{"moe_layers": [0, 2, 4, 6, 8], "balance_loss": 0.00819, "init_std_router": 0.0176, "lr_router": 0.00116, "vocab_size": 6703, "beta1": 0.95, "beta2": 0.95, "max_grad_norm": 1.0, "batch_tokens": 131072, "max_seq_len": 512, "train_tokens": 789400000}
Below are experts of layer 6 (counted from 0) of a mixture-of-experts language model. Rows are named router (the router's row for the expert), down (a neuron's output weights, with its number) and show model dimensions 96-127. Each number is 50 + 15 x the weight over its row's rms, rounded and kept within 0 to 99.
After each expert's rows: "raises" lists some tokens whose logits its average output raises strongly, later layers aside. This comes from a sample of Wikipedia text that the model never trained on.

# expert 6
router:51 35 52 58 32 56 64 36 52 54 58 63 22 61 48 59 29 31 55 52 45 52 60 41 53 72 38 57 34 37 31 57
down0:46 55 52 62 80 29 29 56 26 66 55 61 42 44 70 26 83 63 28 57 53 47 64 27 62 51 83 20 52 52 46 47
down1:26 63 60 41 51 31 55 78 39 68 24 41 56 32 45 85 54 43 44 53 50 37 34 54 68 29 40 54 52 48 49 36
down2:52 60 67 60 33 62 63 46 43 63 44 30 71 59 55 41 69 26 41 34 25 55 78 22 83 31 69 42 81 26 44 42
down3:42 37 51 42 28 75 66 38 58 50 43 53 72 47 32 40 36 40 70 45 54 75 40 38 50 43 37 72 58 57 40 64
raises: " In", " The", " On", " It", " As"

# expert 70
router:29 68 59 33 35 58 21 58 26 66 55 37 49 66 51 45 55 71 57 34 54 41 28 38 78 40 76 34 69 45 71 37
down0:55 75 21 54 30 02 36 36 61 46 29 67 54 40 44 53 44 64 14 58 47 50 58 73 23 37 81 36 53 37 72 11
down1:52 49 30 30 50 48 50 47 46 53 30 71 57 49 47 39 53 54 55 32 55 51 60 78 51 59 58 42 50 51 26 53
down2:52 64 54 75 35 34 49 49 50 45 57 47 63 56 30 91 59 66 55 73 62 54 47 55 62 54 57 24 24 54 31 56
down3:37 29 48 64 42 59 53 57 11 63 89 66 66 37 55 39 59 31 56 39 58 59 49 28 42 46 65 56 41 52 63 30
raises: " the", " ", " a"

# expert 50
router:34 54 45 53 49 48 75 57 51 62 65 32 51 54 55 51 46 56 54 83 57 50 38 47 51 50 48 42 40 45 62 57
down0:28 65 48 42 35 39 53 39 60 42 75 56 27 39 64 56 58 58 22 61 41 59 81 44 28 37 30 44 37 57 67 81
down1:41 37 50 42 58 46 48 67 59 63 46 59 41 63 50 26 59 73 45 52 53 74 33 61 61 86 33 53 73 32 68 13
down2:69 66 55 92 62 53 70 84 69 79 37 32 56 52 47 33 92 28 58 60 47 54 29 62 55 40 38 63 61 60 35 63
down3:56 38 54 50 41 36 28 69 31 41 72 69 39 49 80 38 41 59 60 59 37 36 43 29 76 40 40 34 70 51 46 83
raises: ",", " and", " in", " of", " to", " that"

# expert 64
router:47 60 34 42 47 44 36 48 55 36 57 59 44 44 37 64 47 30 48 63 54 47 54 52 60 24 41 51 49 44 76 59
down0:52 28 42 44 27 41 24 66 51 44 10 43 54 49 47 66 48 61 51 57 47 53 51 65 14 74 25 33 20 54 08 33
down1:50 58 47 64 61 33 76 42 90 48 61 45 68 23 27 11 79 54 51 29 39 98 29 72 40 30 49 51 39 26 52 30
down2:64 33 88 45 35 45 65 54 53 47 75 49 37 33 47 62 54 44 57 84 65 36 50 47 53 46 26 62 68 65 32 40
down3:56 29 34 43 24 64 23 34 69 28 68 61 57 28 37 40 37 55 39 68 51 75 61 49 41 67 72 36 45 19 55 30
raises: ",", " in", " and", " to", " as", "."

# expert 75
router:34 34 52 47 45 38 62 51 71 50 47 41 28 53 66 54 37 52 31 33 45 50 21 57 47 53 64 42 51 39 66 64
down0:42 36 22 31 44 45 73 46 43 55 48 58 30 52 22 54 45 35 60 49 19 65 38 75 69 43 64 77 58 74 66 52
down1:42 35 08 57 39 49 40 47 59 38 34 26 62 28 42 60 43 34 57 44 37 42 45 41 48 38 62 49 19 38 52 60
down2:52 57 40 53 83 48 51 49 54 49 74 63 54 66 31 35 21 40 38 42 26 44 28 50 45 46 56 56 20 54 27 38
down3:58 32 14 55 71 71 51 49 38 58 56 51 59 57 46 29 54 58 68 41 41 63 74 74 40 71 42 35 71 46 48 41
raises: "ol", "al", "ar", "v", "ay", "om"

# expert 57
router:54 57 61 41 61 33 69 59 59 41 45 63 40 62 48 43 15 32 78 43 67 50 29 46 43 67 45 80 50 61 39 63
down0:68 22 37 41 42 11 40 64 28 94 36 48 46 57 35 80 59 43 84 42 30 67 48 53 69 60 44 36 60 71 18 56
down1:42 96 61 34 59 54 60 33 57 35 44 45 69 62 59 53 58 70 47 68 72 59 64 48 52 31 45 33 58 13 89 51
down2:44 44 25 52 83 34 48 30 42 72 64 30 57 58 69 47 81 52 18 79 66 75 30 31 51 44 33 64 40 62 45 44
down3:62 36 38 62 50 52 51 46 63 58 67 37 58 57 54 44 21 63 55 64 42 38 75 45 42 24 49 40 40 58 27 55
raises: "The", "In", "==", "T", "M", "-"

# expert 33
router:52 62 46 33 44 33 34 45 46 39 56 48 59 59 65 49 46 50 73 74 58 51 32 66 42 61 47 50 64 47 61 26
down0:51 98 63 66 44 68 59 56 51 75 82 65 60 37 87 87 53 51 46 59 32 58 76 83 39 24 31 65 41 75 48 65
down1:71 27 68 28 26 62 93 48 65 59 64 41 45 48 46 79 49 23 47 77 67 13 43 37 60 37 63 76 43 65 42 35
down2:61 38 41 44 39 27 39 73 35 37 32 79 61 71 60 72 35 40 45 21 55 48 29 46 72 47 33 91 40 63 42 61
down3:32 76 71 55 43 50 59 50 50 46 75 48 65 51 65 17 27 37 67 50 52 52 42 70 43 45 48 51 63 51 51 47
raises: ",", " in", " and", " to", " (", "."

# expert 53
router:60 39 55 35 67 43 39 73 25 49 57 67 49 51 51 28 59 58 36 58 59 38 62 29 69 55 31 42 43 52 39 62
down0:33 14 50 47 74 47 33 76 25 39 37 36 59 65 67 94 50 33 35 48 40 24 50 12 83 55 51 64 38 61 62 23
down1:38 20 58 66 38 30 36 09 30 48 49 71 45 86 44 49 40 68 68 47 42 73 70 66 46 48 59 53 62 53 66 55
down2:27 65 56 50 32 42 65 57 40 26 45 35 44 33 75 54 48 51 36 77 36 28 56 35 69 37 55 40 65 58 83 33
down3:57 29 33 33 52 71 53 50 18 20 36 65 40 58 52 65 36 33 30 63 67 43 40 58 44 53 32 50 58 28 61 44
raises: ",", ".", " (", "i", " and", " T"

# expert 31
router:43 56 41 61 38 42 70 60 70 68 58 34 68 57 56 57 40 45 75 45 70 49 39 82 53 48 78 66 61 64 59 53
down0:47 68 51 79 52 23 83 50 60 44 53 72 37 54 44 54 64 41 61 42 33 39 43 86 37 60 54 39 70 42 59 74
down1:57 50 60 68 52 30 22 28 56 27 55 58 34 75 52 55 39 50 37 65 59 57 59 33 45 45 67 39 55 45 73 50
down2:36 34 81 55 43 51 76 58 50 51 65 75 38 63 49 62 54 47 47 57 40 77 56 68 45 17 48 50 64 45 50 99
down3:41 24 58 66 25 25 52 45 62 73 46 67 41 44 48 38 20 41 57 70 60 54 69 09 42 48 56 53 13 60 57 84
raises: "ad", "as", "um", "ach", ".", "in"

# expert 13
router:64 58 73 66 82 48 54 32 39 25 65 65 38 50 44 39 82 46 47 63 13 46 64 68 32 51 36 40 33 47 35 34
down0:54 24 64 31 36 38 15 72 48 27 60 60 40 60 47 74 43 64 24 65 33 47 41 55 67 61 34 32 45 46 26 38
down1:48 43 67 31 29 56 31 22 32 37 66 53 47 82 38 58 48 50 57 55 48 63 76 54 31 20 56 40 37 52 51 76
down2:41 71 16 38 51 65 43 58 49 35 54 62 85 53 44 64 44 52 35 51 64 51 55 51 56 59 62 67 17 55 59 75
down3:65 66 59 54 47 26 42 46 58 64 56 54 31 36 49 70 44 58 65 46 79 78 23 80 41 50 61 65 87 38 74 42
raises: "0", " (", " |", "5", "1", ","

# expert 91
router:50 64 66 51 37 34 29 60 41 57 50 44 36 72 52 72 40 52 44 27 32 40 45 42 77 52 75 50 67 35 55 29
down0:45 63 60 24 59 50 66 66 58 45 42 36 48 56 27 68 44 61 58 57 28 26 34 31 79 50 43 63 22 41 47 64
down1:58 50 17 38 42 43 63 31 17 49 59 83 67 30 62 60 20 49 25 51 48 38 40 68 33 43 78 67 43 70 55 66
down2:49 27 57 65 55 42 52 80 51 57 59 37 52 77 38 40 51 20 27 38 30 45 61 44 56 39 64 22 47 29 44 41
down3:54 60 46 44 36 48 30 65 27 55 55 56 39 52 82 81 48 40 77 34 41 34 76 49 45 34 56 12 63 60 53 54
raises: " the", " ", " a"

# expert 87
router:37 27 40 55 48 52 54 50 42 27 20 54 23 49 42 47 62 46 47 53 65 60 61 41 41 67 44 42 29 61 32 48
down0:51 49 60 59 51 51 43 74 55 38 46 79 46 46 64 18 76 36 47 43 44 75 50 03 56 49 30 20 54 65 29 32
down1:51 47 71 45 40 32 35 60 16 44 54 40 28 43 21 64 39 64 47 49 47 36 42 67 66 51 55 50 80 33 62 41
down2:59 65 52 49 65 02 46 64 50 48 55 20 63 75 49 61 39 64 51 55 45 43 48 29 80 35 48 31 69 49 48 67
down3:37 25 30 11 57 26 45 70 45 48 49 45 50 55 72 75 46 41 57 71 44 37 46 78 50 50 60 65 57 28 40 48
raises: "1", "2", "0", "ri", "p", "8"

# expert 93
router:55 44 47 33 50 56 62 19 57 61 25 35 55 49 62 68 17 43 73 15 46 51 53 46 52 47 74 56 47 34 64 63
down0:64 68 49 60 47 53 63 45 52 54 73 42 41 56 69 63 39 60 49 59 39 36 31 66 69 49 58 41 62 80 40 50
down1:29 24 41 27 51 49 49 69 51 26 41 54 63 47 51 54 53 47 54 27 35 54 73 31 35 49 52 49 61 46 33 60
down2:57 41 55 56 34 84 66 41 54 48 59 40 64 59 34 59 41 58 46 58 37 83 43 28 54 29 69 65 26 55 41 30
down3:62 53 70 67 46 60 63 46 62 59 49 77 64 31 49 67 53 25 48 54 67 48 58 62 64 64 62 55 30 39 67 60
raises: "i", "am", "'", "av", "or", "it"

# expert 2
router:53 48 33 29 52 47 61 60 30 59 59 39 39 52 24 53 48 61 55 43 50 79 66 40 45 50 50 23 53 47 37 48
down0:53 33 64 40 23 62 53 35 39 61 37 56 54 41 72 67 84 61 55 44 30 56 50 63 51 73 58 52 34 44 41 38
down1:35 22 65 45 63 37 12 60 40 53 65 44 70 51 49 57 60 47 29 60 44 74 51 78 66 61 43 55 06 57 54 56
down2:42 45 41 56 54 42 51 48 18 54 57 32 63 38 41 42 77 17 45 63 77 60 79 53 56 50 72 32 33 31 66 60
down3:20 58 38 41 82 34 56 30 67 76 49 75 64 57 53 63 61 65 33 49 61 56 87 60 39 53 56 62 51 51 11 35
raises: "-", ",", " and", " (", "a", "l"

# expert 63
router:54 54 30 56 41 51 53 36 31 52 38 54 65 69 45 41 65 37 64 63 34 61 42 64 51 65 36 55 53 53 49 31
down0:56 63 39 37 55 40 27 66 44 52 52 67 31 57 61 74 38 43 60 66 58 28 47 74 62 88 49 54 79 51 54 71
down1:45 73 60 68 63 51 71 42 74 23 54 54 55 53 49 54 47 66 46 15 42 57 25 69 63 42 59 34 52 78 69 67
down2:48 60 49 69 33 58 64 52 46 53 43 74 43 68 41 35 80 30 60 48 50 52 53 88 47 47 62 50 51 66 60 59
down3:59 25 44 77 52 63 54 39 48 58 46 60 49 50 59 55 53 49 42 50 75 58 00 33 70 38 51 34 46 71 51 47
raises: " ", " in", " the", " and", ",", " a"

# expert 60
router:64 63 30 38 69 71 43 68 57 32 79 48 33 51 60 39 52 67 33 62 38 66 52 39 72 54 69 47 51 55 35 31
down0:69 32 46 45 29 31 39 10 24 51 36 47 51 33 29 44 35 61 57 76 57 43 68 43 55 32 00 30 33 32 58 33
down1:31 69 37 37 42 49 41 57 46 28 61 43 52 39 51 54 35 72 69 35 29 56 47 46 36 58 58 35 70 47 59 52
down2:61 64 59 83 58 74 44 44 60 56 58 60 52 43 47 31 18 33 56 43 63 60 59 45 59 49 88 36 41 74 68 71
down3:75 66 64 27 64 59 61 15 49 43 38 41 54 70 21 42 38 52 73 75 37 63 19 41 41 37 38 34 49 88 32 33
raises: ",", " and", " |", " (", ";", "/"

# expert 41
router:54 62 59 38 42 52 64 46 40 56 73 36 39 47 50 42 48 46 31 56 65 37 68 55 35 55 49 37 38 53 44 57
down0:36 51 83 41 28 53 60 37 65 28 71 60 67 58 22 43 40 43 64 52 86 42 27 30 48 23 32 41 47 47 52 70
down1:77 49 26 63 54 57 74 36 57 42 62 65 51 51 54 80 59 69 45 55 88 71 51 25 37 38 28 31 57 55 29 63
down2:62 41 61 15 51 56 42 61 48 32 27 45 63 30 63 26 61 55 68 25 34 36 58 54 33 56 43 54 49 72 42 00
down3:49 60 35 60 43 37 38 67 46 55 65 80 10 50 48 52 19 38 50 64 68 15 35 58 19 35 64 65 43 76 46 38
raises: "ience", "a", ";"